config.yaml
d_expert: 256
moe_layers: [0, 1, 2, 3, 4, 5, 6, 7, 8]
router_score: "sigmoid"
normalize_top_k: false
routed_scale: 2.0
router_cosine_scale: 10.0
lr_router: 0.000365
norm: "rmsnorm"
norm_eps: 1e-05
beta1: 0.95
batch_tokens: 65536
train_tokens: 286000000
Below are experts of layer 2 (counted from 0) of a mixture-of-experts language model. Rows are named router (the router's row for the expert), up (a neuron's input weights, with its number), down (a neuron's output weights, with its number) and show model dimensions 0-79. Each number is 128 + 24 x the weight over its row's rms, rounded and kept within 0 to 255. Numbers have three digits each.
After each expert's rows: "mostly gets" lists some tokens that are sent to it at least half of the time. This comes from a sample of Wikipedia text that the model never trained on.

# expert 7
router:125091129175129171122157171123103161131144157126106117185180134150137120135102109141091079120128184114079135124121096160126103147122126137119139137145120128116097138140126150090138111117122151092126079088148127125137121149145153166107090116
up0:175136133113117134147122143157118090108158148156136112148126172151145142135119145081101100134144132126101198137159125132138119110140115133135159122123134129089143104103122083130143140105147156141131141160134080100148131150164141123141155123
down0:119102135129132139082146073130088114083116140096111158127122125135128105116169139148121104101114142110140114120140157132105148118167150114115111124123178135136118087151119150141166135068113055153113119159108155108151138144122156095107139129
up1:149135147145142157091117116102105136124117184173108123144117097142143131131129115103114114156141134118144151157157124159138125091102137163148123187122152126152132140099178123078133127122101147124079137135119134148162155156133101124150124105
down1:164093148125109094138121109128151176121122109112171120103154092102123130110140131132126131095092162161117103150107074149111135146094135147108117128110063146132203134091143112111140136123156093115132130114097123109095128141148093132134163106
up2:142167166142148111151128127135091100124186160142111146170141165123148105125112176122066106136095149105152140119121118164151109075101119077102110178138141143131109156099111085107143142131102160122148116118140127167134114154140122091122135139
down2:140154120131104097153144146105145120122128151089114156143117116104120139134141115087161126133165147150106107108124160112145137113186065113115117138078125186116104153138136140124118171118124126093159100150070125132131143156112114100126120112
up3:138129115169113156128168129153126144139100103133116127159112114113109118111156109107153106198058102129185148147120094134134157157184152161139195104125130133115124126125115112093116110101127152130126128117113147163110171132086192134125167101
down3:134107153120149104088092161138136108139105133129127179138136120118164105134143159147134126074142114142099100126138140139163069091115152161110117135103083134157158136125127119124095156138135143145140131169134119103132097105103165116100154113
mostly gets: "-", "–", "- ", " and ", "/", " to "

# expert 11
router:121093161177131144127120159137157106135119116148101142168121165141106116128118135161132124124110189140098135120136130155136104146112119115138092117073108123169132144135149116130117126125147199120120115112122089140127122135147147124139092158
up0:160114114113111183149162161174119104171109162125120139115162135100152153142115129131136110128148138171121136080126150127082132131130140098198101138089100124151138141129123126143114128146156170121105129097086100127078101130136105112164084073
down0:111126100153109103108167132132137127164124114132128119121121118103123117103154123132137133094125138158113114124118061116105140130130142147146142172103110125117125141101117127145136120136101170124116117133109173110149099120140081125125122086
up1:173131077143095097113126113148131111124091157160116110158142121131143158117104136116098108134132124161095121131128128132095153130121125119103134143113148138105084148128142134101099158146143216122154130107133127139078141087139118173147113119
down1:128097085118126102120093147131123167100111149124144162176114144128153116139132136087191168143167114120128140115121098145131115117131149096061149111136126103130121119151139141134098120144146159136089127133126147114144112138106150129098130128
up2:138115159147116119088147178124120147103137104161125150104147130139161120110135130108114105152192113145151122109109169106134134158087135102135176146102111116140119166095136084140109101133112159115113117131147114129154098100130149106161154102
down2:173113138128153138108133157130168143103130131114113120122198097134120139167147150129080157126125076146156118070140090121108160100118129150137157155110160133174137121123104128156149110119104093131132136145124103111135109149110112167121113092
up3:132081132175152094141142123120136115132181158123135141146116123098104147101097136138130108134143141111130141124129117148147125133086118095151109125156102117121151167110096136080144163123144162164147117139078120156160146122060154168121132122
down3:122118117065172121122122132123130107112152126167183125134134141123126155055137149138146103112140145121157138126144104070101145127090129123100153142111099110169148115122149116181093112130132105130151106105160146121114167127136108111122149126
mostly gets: ", \"", ": \"", " | \"", " \"B", " \"M", "| Win | "

# expert 13
router:128150136132168156100141108171139112119120148154148120136118159125097167188120118145101102141094166122125183130140108118139157136102120111141102137125125161152098137141125127105117133178139120137124084111175107162139135150199121151151114140
up0:112152133126106136087114134117164142148115134119165117113139132116136139159175112113122108122118079138091123097162086116124112114140116127138155146114141126176174147125102133122131135132115120132114123117129117143152139117124097120125142167
down0:123159127136136117124133118101108153167079144133092097100133153116170121164116132105151130113109096111101133105137153106138111145106107078165159121132131119117125116112122151139134135151121143112131121103205127105143079142112122122143081132
up1:103164132075122140138123153142139122110122199149151118127180159090120097180116172118129142119136138164166089070096113122103166157091098117135167106107106157129086122129122155127126133138089133139098146138134110163124127156113109115112130131
down1:108124127083155149116101094111144122138094175134119087126097121094088094128113117139146121139149107112115150148155124140080103163127116142162137155185101105178134135120115145113105140107151095168139121093151112094091174132115169113104124144
up2:107066186112145163147136110165139132146123130140096113135125102137089130126087114139098099120094107134117148158188128131158139120130113163108131101150146096144106102111139157169160107107128108095085164157174137194136132088152138076114093137
down2:126111099130136140119152146135147140157121130122143118128104144106119108130140102105152129104122136119140142127134160111142151137137182137166144130147168133151127123134113143084120171098084133097144090109142160087150115118129148133155170098
up3:103126150133105115096111126143119177082088135111129136109161126114153141103144105140143096118105125138139134107123143125138118104122115122150088147133127098115135165121128114101138140138139137077174138149183114121148104178153172119076138137
down3:092154144070131139136169098109140136133103067142101088132114136141144114134138114140113159127146129117100147109141125111158120108120171108147169120105105145143154106112129135164098149101098140163133113145150122104101112115149129156114090159
mostly gets: "\n", "\n\n", "\".", "ed.", "ion.", "ation."

# expert 4
router:095157125132136140100140160122141162146112165133121123156169150097137134151131128166122088155118174105109131128147107161110162129123099130130113180138183084130075145143124104105148135163158113122140084150127117118170119131138120126102127146
up0:129140133130096185127131134166180159115095112147140129136118130155106131125138083123109098135160155130118113134122139147107108118124161094106123132146100161153103132107161131142152141108127127105092112126109106093101109122129104090122127163
down0:156104145136079133144161084102136114102112175160148110129113142145131136136137126122185141102150073171111123128131144144096154100132188144143119139123117130152095146106138077132103119107145152099165128168108146118081114119161144100080110111
up1:115195116117140085142166139141150089074143147131120117098162144106167148114141160142121080156126196138129124110116084138142155131102160100119145185129112135168141131160140146125108141154124113156142123147086144146156109164123165132181084152
down1:162126148129129143125150131116135177143127157142117109126095172135140100133106100156149141108098161172109101117130131137121142129111096133163112143135160143150124106173100086153195143119123120073106150125119156108109117147092127121137114130
up2:118140224126127117132164171143103127129122123190103137123115158141127147174091122173116169134109161114092100138104128134107165114130171146152111153178133147107136134102132114128144129162122164132118095105140116126138153145136098152143146113
down2:170125116111129101130132117137121102134116156111097132144123166123158091130093118133171044121106117147139158087110114114115100146127116122090169151163097141165124145151154129102124110127146111116111155127172121115147129211204119147132114075
up3:104103138171084146148135146135106133133167186129121130151132148119134088146138174134163143179140172116102125075122138075091202098142115151119102116067128168118144118079137116126130152128114123138122130129139160174173119147146128112132114074
down3:086144109132104145154113103143114130104112121144124128114129133095146083133152164088116111117148090163161102108106168101153133142138141130133141117148064195128137148161117082138139106112139122137146146159136081141108146154095086128143147118
mostly gets: "In ", " In ", " February ", " April ", " May ", " October "

# expert 1
router:128129115118150161119151123108114147136118163138131115119123111135156111193119104159136071146180135091118105110138092172120124096115153096096128128122122171151121128083168080076091114113171133105133077148127100132113125137163128116137104157
up0:147120092076118107139119101164198134119108123130138121104145105113140131080109153159114110155144140171119125115134131149097159150129194120097141112159137126098129168087170121145137136110122123119140165115101127126167138110154100123162114145
down0:141114155137136084109149129147110131139100127100106159101147089158083132118152120130101147160143170098118108099128096073146100164098177140096114162136083185126165180109096130128157172137132100137128113134126061168123137122128099124127153110
up1:145142093110146144108150098142118130149147124129172155158156160154096129153107110124138144122115129150102093117125116128133098115136137116075120147126112154146162134109165082082111136129147111142168138166096168103154188147122111087122130112
down1:167122154110095118159109136117140083127134088117160163090165095156138112121138112131094152089167181105155130131170116143070133126148143128171130107111159161121094134126152087139137141119122130143140157122124110114100126114172135110164132102
up2:126137167179145152126146099131137147137127163148107157105158150141132106171168143131151143071138116104117109138130112131099170137148091090146129142159156100127118152096101074127175125116133101109126168129131153136162155128132092150116130124
down2:130149142178095100158121139197162144164149132108088110151122138097116123140109114127120123079105127138133136123158142089078157152125156142131127139060115120180112162127175158130148124122168111124161119133093163088140124155120155135147120118
up3:143138138165122100112132176167093125113176110136074142119086155133119106134137119099118124122129100183093130153096131116145078114096123092137095128142106145149109134091115092130110111126156157089154101104118140145139111161138161057099102148
down3:140092137100151096158144128123111180110093087125104134109184115130112131091133121109151123120133085137113095119138164132115157138178117070160124108161107114136148111132169090138130160143104066139115144169120106155111090148143120136139128130
mostly gets: "th | ", " | ", " medalist(s) |", " | — |  |", " m | ", "; "

# expert 6
router:098088136142100186113135155146150181162185182145092101134115115127131141106125121157099122102150123105121151130135133153153137126125138103100134124112108121139121123098146120107091093136111147131080113113144131159167136138144164086114118117
up0:118105097103180150096106122098104095146169170106152128151140134102169134098136155083111179133104118074162086101086120163137162143150117169142156099138092145128149171134145105140112130163133110181136137158137091162099146094175148187119133081
down0:138146117121163119084103104161117127165102150130169123121116109123131137146132114120073158153178132144163122126129102158122151162164137133161159107132129117120167149164138105146139136089083129129095077135114140109141147105130120126138165136
up1:087181136137107166143146118168127140143148095126115127095141109125130151144135091121106111108114118126130107106126137098130166078135121135104115128123127088209168111140142189148127152134093159122088140148135092129120154108153119150119130125
down1:163142149116114152111162164091150084136142161140148143117147164126125167157168151125105102102157115134128129099148137093125135117109148131117159144106134107119118128141106126143119148165142170109105115106132146062149056134141140165156128115
up2:097114162146132140166154174099130145156171119152109127143127120152132136177144108137117142147114109109137107098097114166122147161123150144147160130115088111144109159102120149117136112159126098112122104109107142126104146098153139158115122151
down2:132125178105103111134137107080093098084145124101158115121154106146140107160132153097143167120107146145131116161115138139124144102116123121163134153145137151106107088156130102154156116160123123115120110040126105088100139100138150088118157113
up3:146114128113090143155144118155120132186161145115156149131130177096130111131105161115118129109158153126118131091142141104125162112119163156161133090150140135099142147125109109133145108168154128163122181108109128109113067151137087133134171165
down3:126110148122089079165117146157166128114140049159126094097084156126089129108143135114158144118123126144120149125104182153104123127107110093130123140174072116122132091107100100083114116108125114150100177130135134077089121146140141115130106154
mostly gets: " Championships", " ·", " Championship", " Cup", "- Kingdom: Animalia", " won the"

# expert 2
router:110130114135122127110117155095153178157150131123092131114111180140106144117113108133121121148150186170145131111165135161163145137132129113133105146097139109120110128142158115112052109179106131152138101110097132108174166123148104142116128117
up0:161151138071111158133144115167147120102115129149106075090103119112104164110124134147082106138148096133131160126173151122102163123089079118144157126153123152167131133143132143099150161175113148133128140088106152112110110131128107142075147129
down0:113121185142135112109145109128135158111091150166087126139116145169075170094122127166116148114120109112143120078114113135061170139122101082137139089121100108138136103163096162146117115125127141121093131146090173125094103115133129131072110127
up1:125158107137132157128139127126165159126111126142150134098193147149119131118097116104129141145092160135129150102115168124140133133147167134150084115128164135136106149116114140086153182173095161147087123144155110128143149107124177144109085158
down1:127099131146127131104133109122137110149096142146108128136164120139156132101084109096124105117173106135145089145144106145108123177113134087132126152136150148130092109136110171127133103170085149150172157123117118090133123146125130128121142135
up2:137085115106121101170149145136144063113136173163119121151113166136115141140117140111151106084126166175118143108136131193151123103129115134161133141180131122118101097127129133115145108144153129127146101129128127147121171103124115097088058098
down2:148152113137157115113141140130111129143122084130134116112117110086077108117138167118112202164165097110126117094116104145150082122130087163145142169117129085143172121125115112083146103092151113064127148115147137117160102109099111180136137125
up3:131107163164139117126149121108148112114094146177162140137141124141108129127122095152130134129067108130151157127168154096153138135114127117146162140147147114101115161117092161074116084154108117097135090109127103117134154091144122114156159147
down3:098134159138131118141086143145112127136147142133087113122101138111179077095096119104164158131101123145093103153135155105135104108169136147154153089135136136126123107120165142163104082136178104151135133122096098130149142114148134169137110129
mostly gets: "iper", "akistan", "S.", ", New", " national", "а"

# expert 0
router:136101149123113175094122140180138160117135119128080132137164121129160150142135112151121119159155133138120132145161158191130106098130093158118127143093092150171111131132165133115134082167179126099103097122149111154160152149156107156116103113
up0:099119167128121156096112093096117143121095150147145127135116107143136098138117148130141094123134072117157143111145170105126135138133113079097138192127079134152127050116116123142156122083133127119122131137098134146140118130117132143155139095
down0:106124148153119152162129098121136149166118110113171125074150147110131121120111193151109164109097178145145122130074143142164138134129165126148088137137161176109101147165110129138139129119121149118141141112140129109136097104115116143142128120
up1:112145109131115161131135099159115118120108116119154108121103122102110123153148129114136105100121132127123119123114153137148110164111095123147158156125124204134102145130106099070166136134115095092131139172121067124142121127137198123146097119
down1:103117130112118098139107127118122134129085140073154100142142119115130123155118129146102123151134144127139096111133183156105100157120135066183169111139152130143145116189073131145073134157139098135126136130101122112160127144101118107193170146
up2:122112128130125099097111127122136149128108125149145129173118124163131132140115107122117157166114129115151184143144159147137128168119087142158106130097104105129191169107178135147147105094157133144095155124109144114150122109113134137142149129
down2:084109087135125134119137161096137125158112084114107156131140146118166138147112136133151145186154108155091167131131161156133121145109091104137122121146081141173118113136095102147100130128155119110105177136119159120084145138113107112129128132
up3:115161154132157154120110159138093141121093146158125188135148127153085144131080095116124114099159116142132095107162142181127143091122170128116145124151132141123130177123109126131108113099135127118135084150162164142130097120120158097145142142
down3:099148094133147160167117074067112109169102125118147152094140110148107096178115150090110057138148133139116094112109085170132105128167151122133158115108128117140113129149136154114140138120119148121146146130117162149159093165087133129167093116
mostly gets: "TA", "IT", "BC", "TC", "SW", "ED"

# expert 14
router:118142156124123146134123185121141117144140144143153086122103151135069153131135135151088112136114139090087154135136150150129116087147098158095120146125141147127109132100130115139120116121135138120106099143128081126145132177113092141114095115
up0:106118115122102132132147133159120131136117041170146138105138073084151103141113151144106107140170114150104153110106134117114114150145127167123086099138146140150161107099155133099145105137119078124121156129132123159134129141137108144119120134
down0:147130099127156158137172121095139146162128057157125164117138076132170116152150131102125149117109145133117132091101132127102085140142155131146090090070138110112138058104150149166115143169142072127152121161142135137142142110117157157140133125
up1:131157175130110126092108089144130111132114162166082120129113140149121135110113153172144128093125131130118130121112133111099138153138149151138113123131183110144142185180151157136151164107123115109118175156140149158143102112135132164103170121
down1:110116155121162134102088125170161101129132112167137100116150159171119101128164112150142104088124138149081122135160128135175128143170132142108135113154121152108153139116129133144109132131097098135138134098111130099150130093169103104089135168
up2:105106160123137158108078070111099102169124115111073149121084112147134107170113177138123137141094119097099135119101098121083171134155125173144107135129124120150131147126086092151105133132150103117114096138106163135116143137116099121084163149
down2:122104122103074138143106114125126191140131109121111099118134134092124127156128122104107133149173168126124152140146144130058116117115123170104180079154101106117097124141135120146124116166126117085161150132105144169125116153134148135132118119
up3:114094166126128125101110142148138132124117168179165132176139150128113124109097136108092131129160141100166125090151177137114153120124096175113124113135101104098111180162130128147105165123135116089149122121116124083145122136132118133104174127
down3:101087144140131116140123113089097118117130102150125152110139101124114131092143115173102147088143119123113106129135150151070111117152066145120171174151130128127107129126109104158105107156088129128156133125153154142110144131102162090149166171
mostly gets: " John", " JP", " Mount", " William", " George", " James"

# expert 5
router:111122143144143143116135160104178102123123116158125122141122180130091130145114145137101132110134142127154147159121113134099121119131128121092136126116132148150101145138145154120122070096131175134135070091120117138162152150116122135155134172
up0:143129135149092101139127121124127129142117179121120107112131122135088131138091146127103116128130115167114155145096108136139156125121099108112115127144130131096125155135152137116109131124128149092103123096103135135142120095119134119120103117
down0:114121133130111106176121148154141107134142154093110112105117146133118177127055138146110142146134164120126151170143138143169133130168148157097105106149121087137169147165071095136120117129152120128149119143158116163122071094170133129120154151
up1:090141172153125096131158125124126122093101100138136140064158142107116124147120128146105085135125144124147158125113131120158111137148146123141143117101104154141149164120113161130102077101086138111141132112136127146137145123169133123183117123
down1:079097175158101125148098141126163074126069130127076102127098120108147087091139120147129140133136103126148137137134117163128123086120165121139127171123137114097119143134135119113144070128156110197151125101146136140113110166108088089091141130
up2:118129141139119114116108144110126085107094161112138121117131155097126095146162152153124104102148123096170120163124160126066135137131115101101120098097152106126173167087128170153143113133099138108111095115128134081111128151105117106167131117
down2:163096124099160140094116113141129099146112114136109075137125106113126136110111159166126147112137191140175135153086120070049149146130166125126115118124131155134130153115169123166067125154144116148085131131119139108118119091109128133140113120
up3:133123126108118130099118117115116150150110143133132116075087133140138146114099130130141108124141151112105049151153128126079112121112152103140149111118121134126136154104132149130124125141105115145161134115128176118112144125146077137118137108
down3:145137180124086153121138143122121147072150151153125157109127160117140133162133104132136178143115124082129121135142107122117134127149121132074179133152152081169160134125112151133103131111175117146105112113111117142152175116131140146120143161
mostly gets: "'s", " his", " its", " This", " their", " her"

# expert 10
router:130154151116150150130143140096152147119165140171135097130137128134119117165137129088103099135167146137090127138136130137129096138136097095107110128097096139095127133106126149089122063129149101115123093130140072149180124156118149158154132165
up0:123141126115098110134108149152167131151099162119140111160082110100105184142066116174157084121169127124155068131094131130094150179125157117138155148114122119163201079142137132108129125109120176112136104161137127123142126145158125180162149163
down0:166136112121102130106140098135161123143104101154133115124167173126124116148121097141135168169113069145158128145170120159158136135163096141115133105145116156135102126148134137138153126142130155087090101102080113116108173139135129147148107128
up1:104120112122122161121137147115135196085067155084144159131125157108176123141148137103095152124141119145124148122105112160125103126147093121114147232137118120114132110135128111116159154106144099119112107097098132164136144114135138107124128130
down1:112125114143171090088143133203080142096126167092149149142139150133115111136142135099104161135146117123152101143143128141104121140153153140107196121122121107137126092134141147135100105156095130145124133144131126180104137139105113133112114148
up2:115171143122133124144138137123119134129140121123127134091082083157169107103154126138153092117144127085170161158163126137115123120105097096159112135113101086087156087154154102166111117132167126128130100162116099158138146154148106156155135137
down2:128155108113121139113081153159116130120108127099148177116127096094097106116144096141133150150123185124146139120140082148131112112096116139106131135160135158114120115132137126179131123122076143112085129173173120124121120126130142086076101140
up3:132161113134144128110139142168170143110117134075161089147139140150120153111110120164108093137113091150125120135124136134129122135163130148159135075167139101128111130067150105095112103087119144172140092159120092156095126123083127143140115158
down3:129123129153174119160109096106130141130125153120125106145153107122108090138151124091144129152124109158166142082119138151101175125066109138116131132104070125134114145097096159153134138121124127184163149136156138159128111105124171158121148152
mostly gets: " Lem", "mon", "ber", "kh", "lo", "l"

# expert 8
router:095128147113149155094144133115121149113166145143083113100155144144101153144127100132139100144138136108146161118121139128110088097125109100112082136097123145134158126118132130121076124099166180083130126094103135165102142136170127156126124110
up0:163177120123095137131144150093110124105145173148120139105082139132106122130118127148122107114121062081144127109109102153155119136159135161114132096118136146136154122100148176126112139131117148119120143142160110134079117083124101140134147170
down0:163153165117143108107158080143166120138138125144135120113130115155118121090096162070143151087084128119132122138132097115129134089093167131130123129141149105152111077106121119150124156152098090123147138152134134132149116118108144114130127116
up1:117193089107138136116105169152139145138139098132124098147133110106086147114086098095126065147138165137129180161141150124105119121143090152129111113112121139093124086180121095116152141115115115144101137118117098137116082148101172117114134118
down1:143154129143118118140124173102116130150119115145115093094165094165134160070113143146161114129129150112150108128102084119102156108118161114124180172091062101118121100130105102137144116125119108129121132142122125138162124116179165140127086133
up2:132097157162136170119130114114090167123131154144130118105167136149164147135101136160121139138119122138103121151150154144146162073137133117110121172124153088145137108128140166109124129143092111157091083162182115114105138110150106067120111124
down2:141123144096124116142140126083152137082136123127127120096154117116150125132154128119090135167168102134151119170144126113121124089134102137144118105110155115157075121111106124152114086115142135141114129137139125062129146116172123097121115113
up3:130119117116112138110159165137141121128090125137124123108153124127127104102095118167164136139141111125137125102123193158141117146157131118138114182126127141143130145135153135134151110087116167130167152136144144147135138148122103106168138173
down3:111122155139106145146095111097154114123095128131137141148171159109149139131146107110067119088151163110112120113110123113123152130146144114103150128147110098131153125131158131085139121138145122103143115124102157073132152085142171111152126092
mostly gets: "015", "008", "017", "012", "013", "014"

# expert 12
router:104108124130108133099138152084134166165133133121093126136107124133132136134098116180134043117106136127091136137163123191087115137096156108147166106111164154141106119142142084123138092155137149171095084108130107180135095144151140209092142166
up0:149145102091138091166202128173130168144143145103118142142155141122125178142124112134133136117123063132190128133097148152115106166112137102129166102114117106121122184144133074139119148127147170147137135127125106152116126165155159101139080113
down0:137150121144133168151091132106139117077147098133139159134100060143131107118136149137133163118111095109132084171099110109100152076129114141101084129149107149141155106144099112148150144118106138143098111113119114098098161152136146134120087138
up1:109100108113122137119114172141128133100120128134166098099115133123130133144108148136109109144120131105119154068178129130149202111133128087079115119103124114140132105125165077165121096104112125115103105124095130142108140116124088096161136117
down1:165130173131139102135140081121124127142127139157105138106145142150107126123133120084099136091112139099172128141129086135151074142145111122128155100088121139082127124122097126168156133098084123106159144145109135133176149170107135124092153135
up2:110123149104177166090148160137132121168110109172096141105112140103123129122184120135128097138129132125115090102119108135117126132133116173127140134157138101114167124111143151128115073126136155110104107178104144133107146150122077141133118166
down2:136116159117155117115116179090104163139158141100127108154143089101104139111120116149113100150087106142159139145137094100136082121146165181115171123110137084141150097109093143087149137154120123129075125156115140131146144172104089135071096116
up3:156105121119120164098085122115113144152142145138125121143086106092111092150116137136106169122100082145126115075149068139122126150109143078136126137112137131186157129127131114098102103102149119142063118147127122124092119139136111133097158148
down3:139169159117074174127106135092133156155086121145110119113106124163140123117131139129101126188152106108136139118128103114123127184107078088115098141152079152107159098169121111177159155147162101180142129167091073121094116116104146125121148117
mostly gets: " in", " of", " of a", " a", " in a", " on"

# expert 3
router:146140133102140162060146117126174112102112145134115146139146153127154135212099139160121071104131113158126131157137125146154135120145119130159101152105128078105129136147140117091115155146178136121105152116125127145175145149186116103149128122
up0:143097073106099149098129139117105101135120120144126158150130133125085166127112152096120139123131127116133105161088134135145130133135129070131141114111121157162152113140123086090120121173103133096132144144107083135124121121115148139135124098
down0:154119089088158132176130139128135118147137157099131126123175117130145137142083144127126114083117145166093137114171109130134149138124120118156148093118135091115123124152120123152129136102100156124114146118097120157112142135175107176107116115
up1:125137134144132140133117091131120169123137157131151103144110148141142130138110128113104112119107147195175135162100074111110154154132166111148148069121093092141110143103135165114127138137158119195131120108126159147153130157140068109164123097
down1:115144126142155110162135122152100134115145109139163128101117140094126120096125167095119128106128154127089117136177098140132129127173112135132139128129129186120122129152106133145160114130148127105152113112159130149067133153146140120128091149
up2:146137186122123118140148164119096091082149163124158153133136137140126146147089126150123075121200167134115123120100142180134136093124131089142164143125119151111130151129110114140061109138125148092127156140144127113122133128158118125103152171
down2:161144090138186134089125135183126119135113144133148138146105137121099131167147152083129148139118139151119124132106146119169095105165122092091156138123172093126124164143119103143144133125129177144121114210099130148100121130131129108142142110
up3:129073139137116137082110145112155089133152155117115160149153119110169103134119141152113157141118151090106144116109099121119158159092148142119161115122125144127092136105133115156043102132169135127154159134115135126145109096145105125120180120
down3:137161119107114099121138128120097174105121118141126120136117108122153106106116190132109112137143131118125141142127117137146163057097088123110156077159082134155102078137104082152145141150147143119150125133122163090070141073085113123137141128
mostly gets: " well", " been", " able to", " was not", " to be", " become"

# expert 15
router:119147182125146132066117150102154125140137138147159089152139133115140101142130101115135118124143139150143180134107145138148095140120117104133135112117092132129125150146149138115115133132138151157114126098137081111150137130136135166148100142
up0:151107150150127154128090108161124145152154135127125103147093113141108155135148147145115137131136155117138136117139197159142109123109102162117120136119139158115096144142131120132135146111140118100135140115159112116114104109130153143114124149
down0:158126073113112144131110158135116113114100134093137126134120152135131113104109090105111121158108100089107113107150113154140112117139130112144134147140141133133117114114130114108120102125204122100099094113085092128092139139116151126166103187
up1:144163107141112127177090127152104173113172145160090130120127168120187117098093132090085095176116147150179122127154139116109138093158128110122113134156149126171103116127138165144149095157178149128103059142123074138175140085129133130112103122
down1:125064135146083155099076137114134141127122102154130098158102134125145080136110108122108103167153137109140107160123122150133198162104147132133149108140135167117134108120115129141112130105150128116124109131160170143142162098166169116156092109
up2:128116167096137122121152124123148139129159114190141111138098142131110146144122117135100163121131099101136164080108110159114160141076143136141128128099131131126130156129155170101110131147122107131157129148060120137147141111117154137136127135
down2:153121138121159147109115140126098164143133083159131160093141151138137114121098118096157107105121137139108122117133127088156122133138116138143113139128138105131094103077149129123143122185141130132101126093117103137113124115136083131122131162
up3:111167130131099115131120143127166159134127118136139089149101114168190078110126126146175144148121120151144135139099112078086111126142090144133117115123136154112187144107139139117138088163116144091098118143080094111144171113080140120111081116
down3:184116118105157117121140124125131093125107197173143126106122169145118120108122148178112124086168120141155111132128131141156136089102099189134134127143144129126173106136078129135151116175111095153143118145088126156137130115168114104148118103
mostly gets: ", including", " artists", " wrote", " featuring", " | Yes |", " film"

# expert 9
router:126106114117136169133121120126132141127133141158151103110144115127121138132134112131121110165152143113130116116139150157143096125106150086126152102120146143152104114112121076136075109144162123094129068136140154182103110134155103141155115127
up0:093115123094176089102098152127150131099132108089137146115114171137126097169062132170146102110146138130120130120084096154117101160146115126160163085165093092178129079120131104121135111098100146150135142147127128120161129120165094110123111098
down0:162116166126085127129145113087155131115116168161104158117155156143172133126195146127126147111138174127120118133133099128139135162111135103124111169142167119148133102137128087108121071108141132156132097130123136129117144120113118119091092125
up1:121140162161139128140134123143128129077143102188137122138160147100143100111120128132157160150130153127144181077136111144121137151132132141118152127138114106127114145132171155141135134122114101099141104135132096174112131076159106080101105115
down1:145145176108101133170114147083150073139091135105105171118125098106113140131143115156164115120128106144103139124114134148175143132154134189118101104144159154142163121149145147147142138100138103137094138115114128164162167096145132120131115113
up2:124121142119134096101127093114094112150117100142167135134129104130131097130142097131132175130099130110129132134139154145086158107109084118133145136089056125158126140130155122121116140128159157149135125116114140152185148156100099153113117143
down2:096096119133146094134177141110121158143125122107080143118104147087139100113112079166130082162139141172095094144112133125141150137110106143138146135127116098142129131131118166126123121154126119143155113132164088144152106145103144142194118144
up3:172122106154071122149133096148159120136136094126159120108121121137113199139102100130150121146068149138162142143093131131190145157103103139159074141112131119114149156117141130115150158160099134146142180110150135145087127146192133133137158185
down3:126129166145129141164107089148147133148119118148125084144089166141068152122131138120151153125142069137121162131153170106141144091137060126129130147087144142096116148157201145108181106132111157126159113132131110102135093125106104132136118173
mostly gets: " three", " two", " other", " many", " both", " several"